Weights of a small mixture-of-experts language model, trained from scratch on English Wikipedia: width 128, 1 pick a token.
Below are experts of layer 6 (counted from 0) of a mixture-of-experts language model. Rows are named router (the router's row for the expert) and show model dimensions 0-127. Each number is 128 + 32 x the weight over its row's rms, rounded and kept within 0 to 255.
After each expert's rows: a language model's description of what the expert responds to. This comes from a sample of Wikipedia text that the model never trained on.

# expert 9
router [ 78 147  98 144 140 145  89 121 153 152 145 114 150  99 142  63  95 153 132 180 126 158 101  97 138 129 155 118 115 182 152 101 137 152 140 145 123 176 162 127 127 100 162 197 124 108  63 103 129  97 154  78  94 134 125 171 141 185 152 175 148 101  75 127 114 124 152 105 160 132 165 121 160 105 144 182 156 151 186 165 150 120 154 193 156  82 178  82 151 152 172 104 133  62 153  95 150 151  97 131 192  52 107 140 175 130 133 164 105  66 138 139  82 139 107 107 176 145 123  97 154 147 134 128 185 146 166 106]
Description: Infobox field labels. Field labels and bullets in infobox-style lists, such as Date of birth, Coordinates:, Preceded by, Succeeded by, Position:, Total:.

# expert 27
router [ 87 113 194  97 164  77  99 129 118 158  83 149 153 134  80  94 160  45 124 160 113  86 159 116  65 138 107 163  69 162 132 142 157  91  87 133  82 164  84 117 149 148 160 122 133 165 128 143 185  76 133  90 179 155 110  88 111 115 113 146 131 173 166 122 150 121 145 128 117 155 124 137  74  95  85 119  85 108 132 192 125 156 137  87 126 103 114 144 191 154 109  80 171 150 159 153 186 116  97 136 175 168 160 145 166 101 127 144 156  99  83 155 146 123 186 123 159 152  78 139 129 101  77 130 150 163 150 118]
Description: Month names. Month names in dates after in, on or to, such as March, May, January, plus some word-start pieces after in, like in-sc-riptions.

# expert 14
router [135 112 102 164 107 118 111  96 134 130 103 174  78 117 141 121  87 118  73 141 142 108 134 150 145 153 131  34 144 146 172 120 112 158 138 175 123 143 114 155  75 142 111  79 109 109 185  99 179 134 105 106  94 199 153 187 184  99 151 114 142 121 115 139 104 158  93 134 137 148 133 166 137 139 142 110 114 101  78  84 159 191 109 131  56  76  87 121 123  96 126 116  92  96 184 152 105 144 185  91  94 149 161 135 117  99 163  85  58 124 106  94 146 145 196 111 113 149 174 143 129  92  89  83 112 151 104 172]
Description: Section headings and breaks. Wikipedia heading markers like == and ===, blank-line breaks, list dashes and table pipes that begin new sections or rows.

# expert 12
router [199 151 157 174 127 102  93 149 167 108  99 181 101 126 150 134 127 107  86 118 109  92 174 181 121  97  80  87 139 162 102  73 175 105 145  88  71 102 166 129 103 161 146 122 119 120  97 111  93 130 131 149 178  79 143 134 130 133 183 109 115 187  86 140 129 120 131 110 118 140 123 128 151 158 132  53 121 101 165 100 119  70 126  97 137 118 136 152 147  87 122 171 129 122 171  97 140  52 135 138 118 106 165  65  92 120  94 127 146 182 153 136 134  59 113 107 136 140 132 108 181 153 119 180 123 164  58 204]
Description: Subject pronouns. Subject pronouns and sentence-subject nouns just before a verb, such as he, it, she, they, the station, the initiative.

# expert 19
router [117 178 109 145 161 109 114 143 171  74 200  92  87  71 148 164 119  85 154 125  88 124 139 156 140 133 104 118  77 148 122  98 148 141  53 124 180 112 110 163 154 103 194  69 147 141 168  91 107 158 148  94 163  81 170 102  72 155  77 152 130  97 122 112 116 192 106  78 157 106 124  95 130 153 133  82 105 101 101 127 107 150 126 183 128 115 150 139 142 121 118 179 108 137 110 142 137 135 133  67 108 139  89  83 160 113  75 135  96 168 125 120 131 217 135 147  97 108 153 100  97 157 193 103 128 121  97 160]
Description: Latin taxonomic suffixes. Latin-like endings in biological names, such as -aceae, -idae, -ensis, -ium, and family or genus labels in species infoboxes.

# expert 1
router [159 101 159 157 131  83 145 118 108 149 150 102 103 182 112 150 121 158 200  77 163  94 165 118 168 101 135 127 122  99 121  95 100 115 161 118 133 116  80 186 105 118 129 164 129 137 120 181 121 124 113 135 117 164 105 166  91 146 155 119 146 161  99  83 134 109 183 123  95  63 152 193  90 158 100  78 150 154 109  92 118 165  72  69 141 117 125 101 126 164 190 102  93  83  80 139 111 188 139 137  84  56 155 159  98 166 119 163  91  94 133 115 183  71 104 127  89 155 101 139 153 185 139 148 156 101 152 130]
Description: Relational prepositions. Prepositions linking a noun to its complement, mostly of, for, with, among, including, as in "one of", "member of", "race for".

# expert 13
router [140 150 147 121 107 204 127 124 127  83 133 156 174  79 132 116 145 152 130 124 112 134  37 180 151 124  96 126 185 154  92 140 171 118 175 126 138 107 152 174  89 117  81 119 176 117 152 156 155 160  85 186 142  84  99 163 132 165  93 120 118 171 160 109 137 121 105 210 113 198 131 169 107 123 129 164 109 149  89 179  57  84 126 145 152 180  99 106 160 154 131 154 116 154  93 165 156 146 145 126 150 139 121 139  68 110  63  86 142 131 153 150 166 131 123  91 124  90  95 154 106 140 153 110  91 172 124  84]
Description: Table scores and numbers. Numbers at the start of table cells in sports results and statistics tables, such as set scores 7–5, goal counts, and Pts or GF headers.

# expert 26
router [158 184 125  74  77 134 124 102  91  69 137 113 124 180 125 123 161 108  78  99 139 112 136 128 170  94 137 155 168 112  97 122  73  95 128  98 175 145 110 133 157 136 136  89  92 151 130  96 168 162 159 149 167 109 117 164 146 155  77  95 153 127 107 178 163  71 129  92 109 120 115 141 114 137 138 172 113 121  93 194 104 153 110  96 190 110 118 126 129  75 135 171 114 151 140  87 154  69 124 139  71 161 103 108  68 130 115 161 118  90 158 128  92 120 138 121 143  77  73 148 194  94 215 185 136 133  87 111]
Description: Clause and list conjunctions. Coordinating words and, but, while, or, plus commas ending list items or place names, joining clauses and lists.

# expert 3
router [ 98 118 117 136 118 129  97 161 146 150 153 122 125  53 167 128 168 123 153  77 164  82 138 154 139 191 157 137 147  93 123 176  95 108 160 110 155 151  98  55 120 129  84 139  81 130 179  57 147 170 191 134 101 120 134 114  81 146 154 124 148 124 144 163 148 132 156 142 110  81 112 133 111 125 152 122 138 124 144 117 171 121 108 143 140 103 144 108 124 118  98 141 102  80 139  62 161 174 114 126 150 160 102  39 107  78 160 109 164  98  57 154 113 114 148 161 145 115 144  94 108 141  80 207 216 116 143  89]
Description: Table cell separators. Pipe separators after a name or team cell in sports, election and results tables, plus semicolons after list numbers.

# expert 21
router [125  51 104 127 134  97 130 194 124 134 169 143  96 134 154 112  84 153 180 108  73 102  76 135  97 166 141 148  36  73  89 121 176 148 142 210 123 106 134 153 162 109 126 159 177  98 117 121 145 182  67  91 137 120 109 143 176 100  99 106 142 136 173 121 126 150 114 125 122 176  95 122 187 128 132 110  74 162 100 105 113 129 167  97 125 161 135 105 133  64 132 168 173 191 124 109 127 111 140  99 115 142 115 134 127 124 171 152 180  40 157 174 123 134 104 140  94 156 125 114 144 108 111 156 139  84 136 139]
Description: Word-initial prefixes. First pieces of words, especially prefixes such as un, dis, inter, con, sub, trans, plus slashes and LaTeX braces.

# expert 29
router [ 75 120 152 113 107 184  83 127 105 164 132 101  85 113 106 190  94 123  90 118 112 122 122 116 100 131  96 131 149 158 116 130 163 154 146 121 144 134 147 189 167 185  67 110  98 104 111 194 134 126 101 140 151 179 104  95 137 121  83 136 104  81 128 107 106  66  42 112 191  97 169 169 149 135 119  92 113 149 149 103 175 121 141 109 103 128 145 129 160 162 109 220 169 139 130 155  98 102  86 100 167 149 144 195  98 119 142 121 146 130 109 148  70 163 121 206 144 132 137 102 159 110 108  98  64 160 136 118]
Description: Vowel-led inner syllables. Short inner word pieces like er, on, in, an, after a first consonant, in words such as Reconstruction, inconclusive, consolidation.

# expert 5
router [186  85 140 136 108  68 162 118  95 131 119  96 132  74 186 124 116  86 138 188 114 127 187 133 114 115 111 133 114  85 148 124 103 139 141 168 202 121 117  74 119 111 129 131 129 123 120 124 181 184 145 148 125 100 106 133 166 150  99 157 102  83  98 133  68 102  64 193 116 140 103 178 108 122 143 102 129  87 108  69 106  94 172 131 115 167 138 143  78 153 118 134 145 128 154 133  90  68 122 153  89 141 108 104 193 157 191  90  53 133 127 153  70 157 110 119 107  77  96 117  98 114 110 142 116 133  81  85]
Description: Organization name parts. Later pieces of acronyms and institution names, such as the final letter of NSSF or UCSB, and words like Institute, Force, Railway.

# expert 30
router [137 171 147  68 117 135 149 105 114 157 114 199 131 123 178 140 172 161  76  93 109 141 137 149 126 138  71 109  97 133  88 139 129 104 139  83 120  98 218 176 160 128 140 154 155 119 125 102  85 138 185 125  97 126  96 150  72 133  47 104 139 135 234 145 121 204 117 174 163 120 124 184 154  84 154 115 101 114 125 128 121 134 122 163 104 172 143  80  80 127 121 103 131 100 151  95  93 150 130 122 149 122 152 128  88 100 156  92  95 149 126  63 123 124 127  93 141 103 113 147 190 120 169 174 163 123 147 114]
Description: Award and table separators. Separators and award words in awards and filmography lists and tables, such as Best, Won, Nominated, dashes, pipes, (2008).

# expert 16
router [119 126 131 105 127 168 130 119 177  61 117 107 190  65 158 125 145 189 198 125 157 125 134  98  96  96 164  94 131 129  77 173 114 166 133 137  82 138 206 138 115  64 158 184  92 120 117 168 142 150  96 162 144 184 107 150 116 127 128 116 126 111 106 107 122 101 139 148 156 160 138  54 160  62 119 175 134 138 130 144  71 117 105 151  87 179 108  83 144  96 134 113 180 110 113 119 148 149 106 110 107 129 152 134 171 151 127  69 158 126  80  66 164 116 128 118 155 133 135 130  83  74 118 155 106 125 176 187]
Description: Articles in sports text. The, a and their before nouns in football and sports season articles, as in "the 2015–16 season" or "The Bears", plus league names like UEFA, Premier.

# expert 22
router [101  99 108 110  79 122  71 102 105 116 102 156 150 123 122 146  60 147 100  69 100 180  83 126 141 132 147 147 109  83 158 160 111 157  81 128 122  98 111 187 195  67 180 112 175 105  77 103 116 137 126  92  78 135 151 109 135 118 120  98  93  96  56 134 104 145 140 119 171 125 158 136  75  67  90 137 130 118 149 126  52 101 127  88  86 190 141 159 117 102 140  68 103 106 140 112 165 119 180  66 127 130 110  97 166 115 113 127  78 160 112  83 114 120 147 137 162 167 120 122 109 191 134 123 112 135 155 161]
Description: Nationality and national adjectives. Nationality and state adjectives before nouns, such as British Army, United States, U.S. Route, German and French, often in military infoboxes.

# expert 17
router [151 195  85 102 146 157  82 175 173  86  81 122 158 101 148 127 117 121 158 139  95 156  96 112 178  84 113 101 129 164 170 152 117  77 137  97 135 126  91 112 127  89 109 152 112  72 131 133 114 111 136 119 132 128 123 123 105  99 119 159 177  62 126 127 108 161 152 124 143 143 171 165  75 139  32  96  78 104 143 111  92 170 117 156 175 172  76 125 138  97 107 106 183 191 125 108 128 110 236 142 119 143 148 172 105 153 120  69 153 106 135 155 153 172 108 117 161  90  95 149  90  84 123 142 127 140 133  97]
Description: Name-middle syllables, accents. Middle or ending pieces of personal and place names, often Spanish or Portuguese with accents, such as Maureen, Oliveira, Casual.

# expert 24
router [188 144 112 137  65 124  75  53 150 129 118 112 148  72 110 171 166 166 151  80 112 145 167 117 139 148 141 148 127 139 146  75  98 118 178 134 122 153  58 129  94 108 171 123 184 150 150  87 159 134  87 131 102 133 152 153  88  49 119 191 127 100 156 146 138 186 163 186 159 109 157 112 109 139 111 135  81 116  79 105 138 129 142 149 178 177  98 183 122 106 114 113 141 142  76 102 119 105 151 135 136 127 134  39 152 138 139 121 121 154 161 149 147 167 124 131 107  72 155 120 144 120 200 143 159  82 102 143]
Description: Given names. Given names and initials that begin personal names, such as John, William, David, Michael, J., in prose and tables.

# expert 28
router [189 131 100 113 114 130 189 114 135  72  91  84 123 194 111 117 165 158  90 102  59  88 181 164 110 159 107 146 115 142 156 120  67  80 143 107 184  92 126 152 148 166 122  91 153 111 163 143 148 140 110 144 139 188  76 134 112 155 167 120 166 161 103 161 136 111 138 159  63 212  89 126 115 146 146 142 156 105 138 123 173  87 101 154  85 206  78 130 135 121  87 129 100 136 145 145  93 142 125 170 114 169  77 148  81 147 131  76 103 188 144 125 121 130 122 121 111 144 130 128 103 168 124 132 105 125 161 186]
Description: Paragraph and section breaks. The second line break ending a paragraph, right before a new section heading like ==Career== or a new paragraph, also in election tables.

# expert 31
router [131 190 127 150  86 108 180 133 106 125 124  98  90 164 151 111 171 149 100 137 144 128 160 158 123 172 168 165  87 156 192 170 108 111 167  77 143 114 101 103 166 179 111 100 170 173 139 170  96 157 108 137 129 144 121 142 163 119  87 100 126 125 119 149 150 156 101 166  98 159 132 158  79 116 146 149 102  99 172 172 144 136 132 109  68  89 132 137 161  96  93 134  85 152 144  64  92 145 153 153 121 116 188  88  83 115 131 125 138 141 122  51  87  82 117 133 122  94 187 204 110 138 109  91 152 114  74 205]
Description: Sentence-final periods. Periods ending sentences, often fused to the last word piece, as in "s.", "ing.", ").", "version.", before a line break or next sentence.

# expert 25
router [153 102 112 137 157 165  95 181  68 127 100 158 182  91 140 147 172 119 116 111 153 101 145 166 169  85 138 141  93  77 167 142 163  85 159 158 127 115 100 124 188 137  97 167  73 166 133 176 105 153 179 115 114 133 205 113 151 144  95 107 117 117 191 160  83 123 132 144 131 140 180 147 169 146 115 169 160 151  99 118 147 158 132 109  76  98 201 143 125 120 184 174 115 162 106 138 109  78 141 175 172 167 106 165 189  90  95 136 102 121  85  78 133 172  97 106 108 153 123 120 112 161 173 144  93 112 142 118]
Description: Non-Latin script bytes. Raw byte pieces of Thai, Devanagari, Korean and Japanese text, plus some short English word starts like due, pro, tra.

# expert 6
router [109 143 111 168 156 195 130 110 133 200 137 123 127 192 124 131 141  62 119 158 150  81  99  79 123 139 198 121 170 152 159 125 138 118  73 141  63 145 106 102 129 184 113 128 161  74  71 150 101 175 113 131 195  81  95 152 164 154 124 121 109  94 144 103 150  95 140  92  76 149 127 140 152  70  98 105 130  97  82 105 158  96 127 190 126 164 164 170 125 147  98 167 125 128 111 130 123 124 124 144 181  89 113 131 136 116 107 149 153 131 153 147 151  80 174 103 169 105 188 176 151 133 151 152 120 152 181  76]
Description: Nouns after articles. Abstract or countable nouns right after a, the or his, often followed by of or to, such as way, chance, desire, decision.

# expert 10
router [173 167 145 147 107 190 154 136 131 134 183 133  99 147 169 123 192 142  99 113 133 109 108 167  90 140  67 151 140 131  75  98 100 101 111  99 137 168  80 155 159  92 129  78 154 171 127 113 141 155 128 124  78 150 116 143 146 120  89  93 122 137 154 158 142 101  78 140  59 152  91 116  90 112 159 149  81 139 158 180 130 140 109 106 200  66 190 142  71 119 168 131 130  89 180 115 103 110 136  83  67 125 135 104  71  87 125 113  94  82 147 104 116  78 160 109 170  86 107 115 127  97 130  90 103 173 159 160]
Description: Clause connectors. Subordinating conjunctions and clause breaks that open a new clause, such as as, when, because, since, until, however, and semicolons.

# expert 15
router [128 103 104 173 121 117 127  89 188 101 108 115 132  66  69  82 107  94 138 120 198  91  60 149  93 124 124 125 108 169 123  80 194 177 106 116 149 150 201 152 162 143 162 166 139  80 167  70 112 103 134  75 151 132 122 171 151  88 181 117 115 127 111 157 147 104 106 102 130 102 134 106 161 140 163  91 132 106  96 105 174 110 132 152  96 118  66  96 131 181 135 109 144 111 161 107 186 151 168 132 112 129 105 163 120  99 117 122  68 161 150 127  76 161  83 179 134 116 107  80 124 136 131  91 151 153 188 115]
Description: Plural and noun suffixes. Plural endings and noun suffix pieces such as s, ers, ations, ings, and headings like See also and Medalists.

# expert 23
router [117 142 115 122 153 146 158 140  83 104  64 134  85  94  96  89 197 162 103 211  91 146  45 127 124 158 133  77 148 134 149 125 127 127 154 109  66 103 113  93 119 118 159  67 110 100  97 122 115 139 150 156 102  68 111 124  56 110 115 126 144 115 196 112 101 152 130 122 109 109 119  98  71 120 130 139 143 143 112 147 121 139 141 157 175 175 126 183 134  79 124  51 165 218  54 187  89  92 169 134 137 101 139 146 154 119 119 116 147 132 107 128  93 140 126 130 136 142 119 162 113 129 156 182 145 101 111 118]
Description: Asian and foreign name-parts. Starts and pieces of Japanese, Chinese, Korean and other non-European names, such as Kh, Zh, Hong, Suwon, Mitsubishi.

# expert 0
router [117 134 136 135 157 115 136  92 180 106 123 126  93 114 115  91 131 125 158 102 158 169  90 116 180 122 159 138 119 109 187 118 183 148  90 116 122 201 117  85 101 153 107  89 135 177  92 121 110  58 148 133  90 169 176 107 196 162 122  77  81 129 137 103 158  89 102  83 149  85 155  95 105 115 139 133 102 161 152 139  91 113 140 109  87 105  87 169 137 193 198 126 118 103 101 144 170 144 111 123  95  73  85  59 151 139 107 109 104 175 173 121 147 155 186 188  84 160 159 114 128 117 128  96 151 166 141 143]
Description: Census demographic statistics. Words and numbers in census-style demographic prose and tables, such as age, married, 65, households, plus some table pipes.

# expert 11
router [130 130 128 158 176 129  95 119 128 185  97 124 136 135 123 151 106 136 127 141 104 199 170 120 121 152  81  64 114 176  67 179 148  97 100 108 139  97 116 133  90 137 133 119  80 155 170 143 155  67 122 162 117  93 136 120 115 109  53 186  82 120 187 130 123 101 145 104 161 101  73  98 123 161 129 110  66 122 137 117  90 175 136 170 156  60  91 103 112 134  78 108 196 181  73 114 107 134 182 141 162 118 129 167  77 149 141 138 135  93  95  88 132  59 100 132 163 124 124 154 145 122 158 123 125 123  77 101]
Description: Mid-word consonant pieces. Short word pieces inside longer names and words, often consonant clusters like ph, qu, em, as in Symphony, Earthquakes, Ceremony.

# expert 2
router [109 136 124 137 151 156  78 175 179 124 134 126 198 165  87 139 106 122 133 132 162 199  34  92 113 141 107  95 128  78 127 171 108 125  94 164 135  75 183 139 134 141  96 101 124 163 190 156 122 138 145 122 202  84 131 137 108  94 139  93 193 125 153  85 149 165 153 128 137 155 190 177 180 141 119 142 147 113 102 145  92 154 106 143 110 129 151 185  64 157  95 163  84 115 169 116 116  96 129 137 117 158 175  93 105 141 142 139  98 130  82  75 138  71 118  73 124 157 186 123 116 119 118 136 121 108 138 124]
Description: Articles before nouns. Articles and possessive determiners like a, an, the, its, film's, mostly in music and film articles before album, song, new.

# expert 4
router [154 152  99 115  93 113 142  74 110 151 152 114 151 106 221 166  94 156 116  93 148 102 148 133 101 178 129 147 145  79 110  87 125 149 175 205 167 175 135  97 131 111 108 170 160 157 190 121 125 101 132 137 117 135 207 103 104  86 129 150 142 167 115  75  63 154 152 175 112 171 111  98 167 140 160 109 127 141 149 127  63 118 139 143 156 125  82 164 113  95 163 110 133 123 136 124 125 129 137  67 167 114 137  92 142 134 142  89 135  71 168 105  94 179 113 123 144 139 141 163 181  89 106  68 153 160  60 142]
Description: Opening brackets, table pipes. Opening parentheses or brackets after names, often fused with a letter or year, as in " (S", " (born", " (18"; also line-start table pipes.

# expert 8
router [113 138 110  89  94 195 124 161 135 138 132 144 161  69 194  85 104 122 137 141 102 167 168 129 130 123 114 110 167 150  65 150 126 126 129 127  86 118 137 141  65 133 125 201  58 187 150  99 154 124 136 104  69 131 109 167 125 168 140 179 117 120 185 123 144  88 135 214 126 103 187  97 100 142 146 115 105 162  97 113  97  90 134 141 180 159  78 141 126 196 109 103 126 181  90 200 128 129 110 156 106 165 114 115 133 131 127  69 137 127 152 129  75 116 124 154 126 174 145 173 171 132 121 127 126  99  81 151]
Description: Capital initial letters. Single capital letters or onsets starting a word, usually surnames in tables or lists, such as B, L, Gl, Sp.

# expert 18
router [138 119 158 132 141  82 172 139  78 171 130 181 164 152 141 143  77  58 119 161 115 179  86 103 111  75 146 146  99 136 119 107  68 162 126 181 101 141 221 136  88 108 128  83 118 148  98 136 144 123 156 113 116  98 149  96 122 146 119 168 151 148 147 162 144 114  48 127 122  85 129  99 133  90  93  92 150 156 138 146  93 137 171  83 106 151 159 133  89 116 189 163 117 178 100 156 130 160 104 141 149 103  71  72 108 140 107 130 119 165  75 151 159 181 146 130 100 136 138 118  96 177 102  71  75 149  80 118]
Description: Digits in numbers. Digit pieces inside long numbers, especially coordinates, decimals, years, vote counts and identifiers, such as 00, 61, 27.

# expert 7
router [141 135 128  59 200 115 179 144 168 106 110 189  92  82 144 174 143  98 139 124 148 188 139 166  99 109 141 143 137 102  71 141 113 139 120  92 155 153 187 101 111  96 196  98 109 101 128  97 115 141 130 123 101 126 159  71  54 102 131 185  83 153  81 151 115 108 140 141 140 165 108 103  91 159 108 152  91 155  57 131  71 171 165 101 138 123 123  98 111 133  99  82 162 161 118 159 115 104 140 117 163 156 111 138 200 147 141 180 148 144 127 107 122 135 125 108 132 149 101 160  78  66 179 155 150 111  78 133]
Description: Foreign name fragments. Word pieces inside Germanic, Slavic and Nordic place and personal names, such as -stad, -burg, -berg, -ović, -ski.

# expert 20
router [101 153 188 150 131  62 115  91  90  85 124 190  91 152 120 146 179 155 100 111 117 109 146  78  93 104 143 132 154  70  85  63 159 188 167 115 169  87 142 114  96 104 142 129 180 103 112 158  83  94 138 154 161 118 109 123 140 159 178 143 130 128 146 141 117 153 171 182 127 123  89 111 125 160 116 123 147  78 153 123 160 140 108  88 137 109 143 111 153 151 176 131  95 117  80 163 173  96 104 116 116 163 130 146 121 124 172 156 176  74 168 164 156  66 142 131  64 106 161  67 104  70 140 132 109 103 147  69]
Description: Prepositions after verbs. Prepositions like on, in, at, through, over following a verb or clause, often before dates or places: reopened on, held at.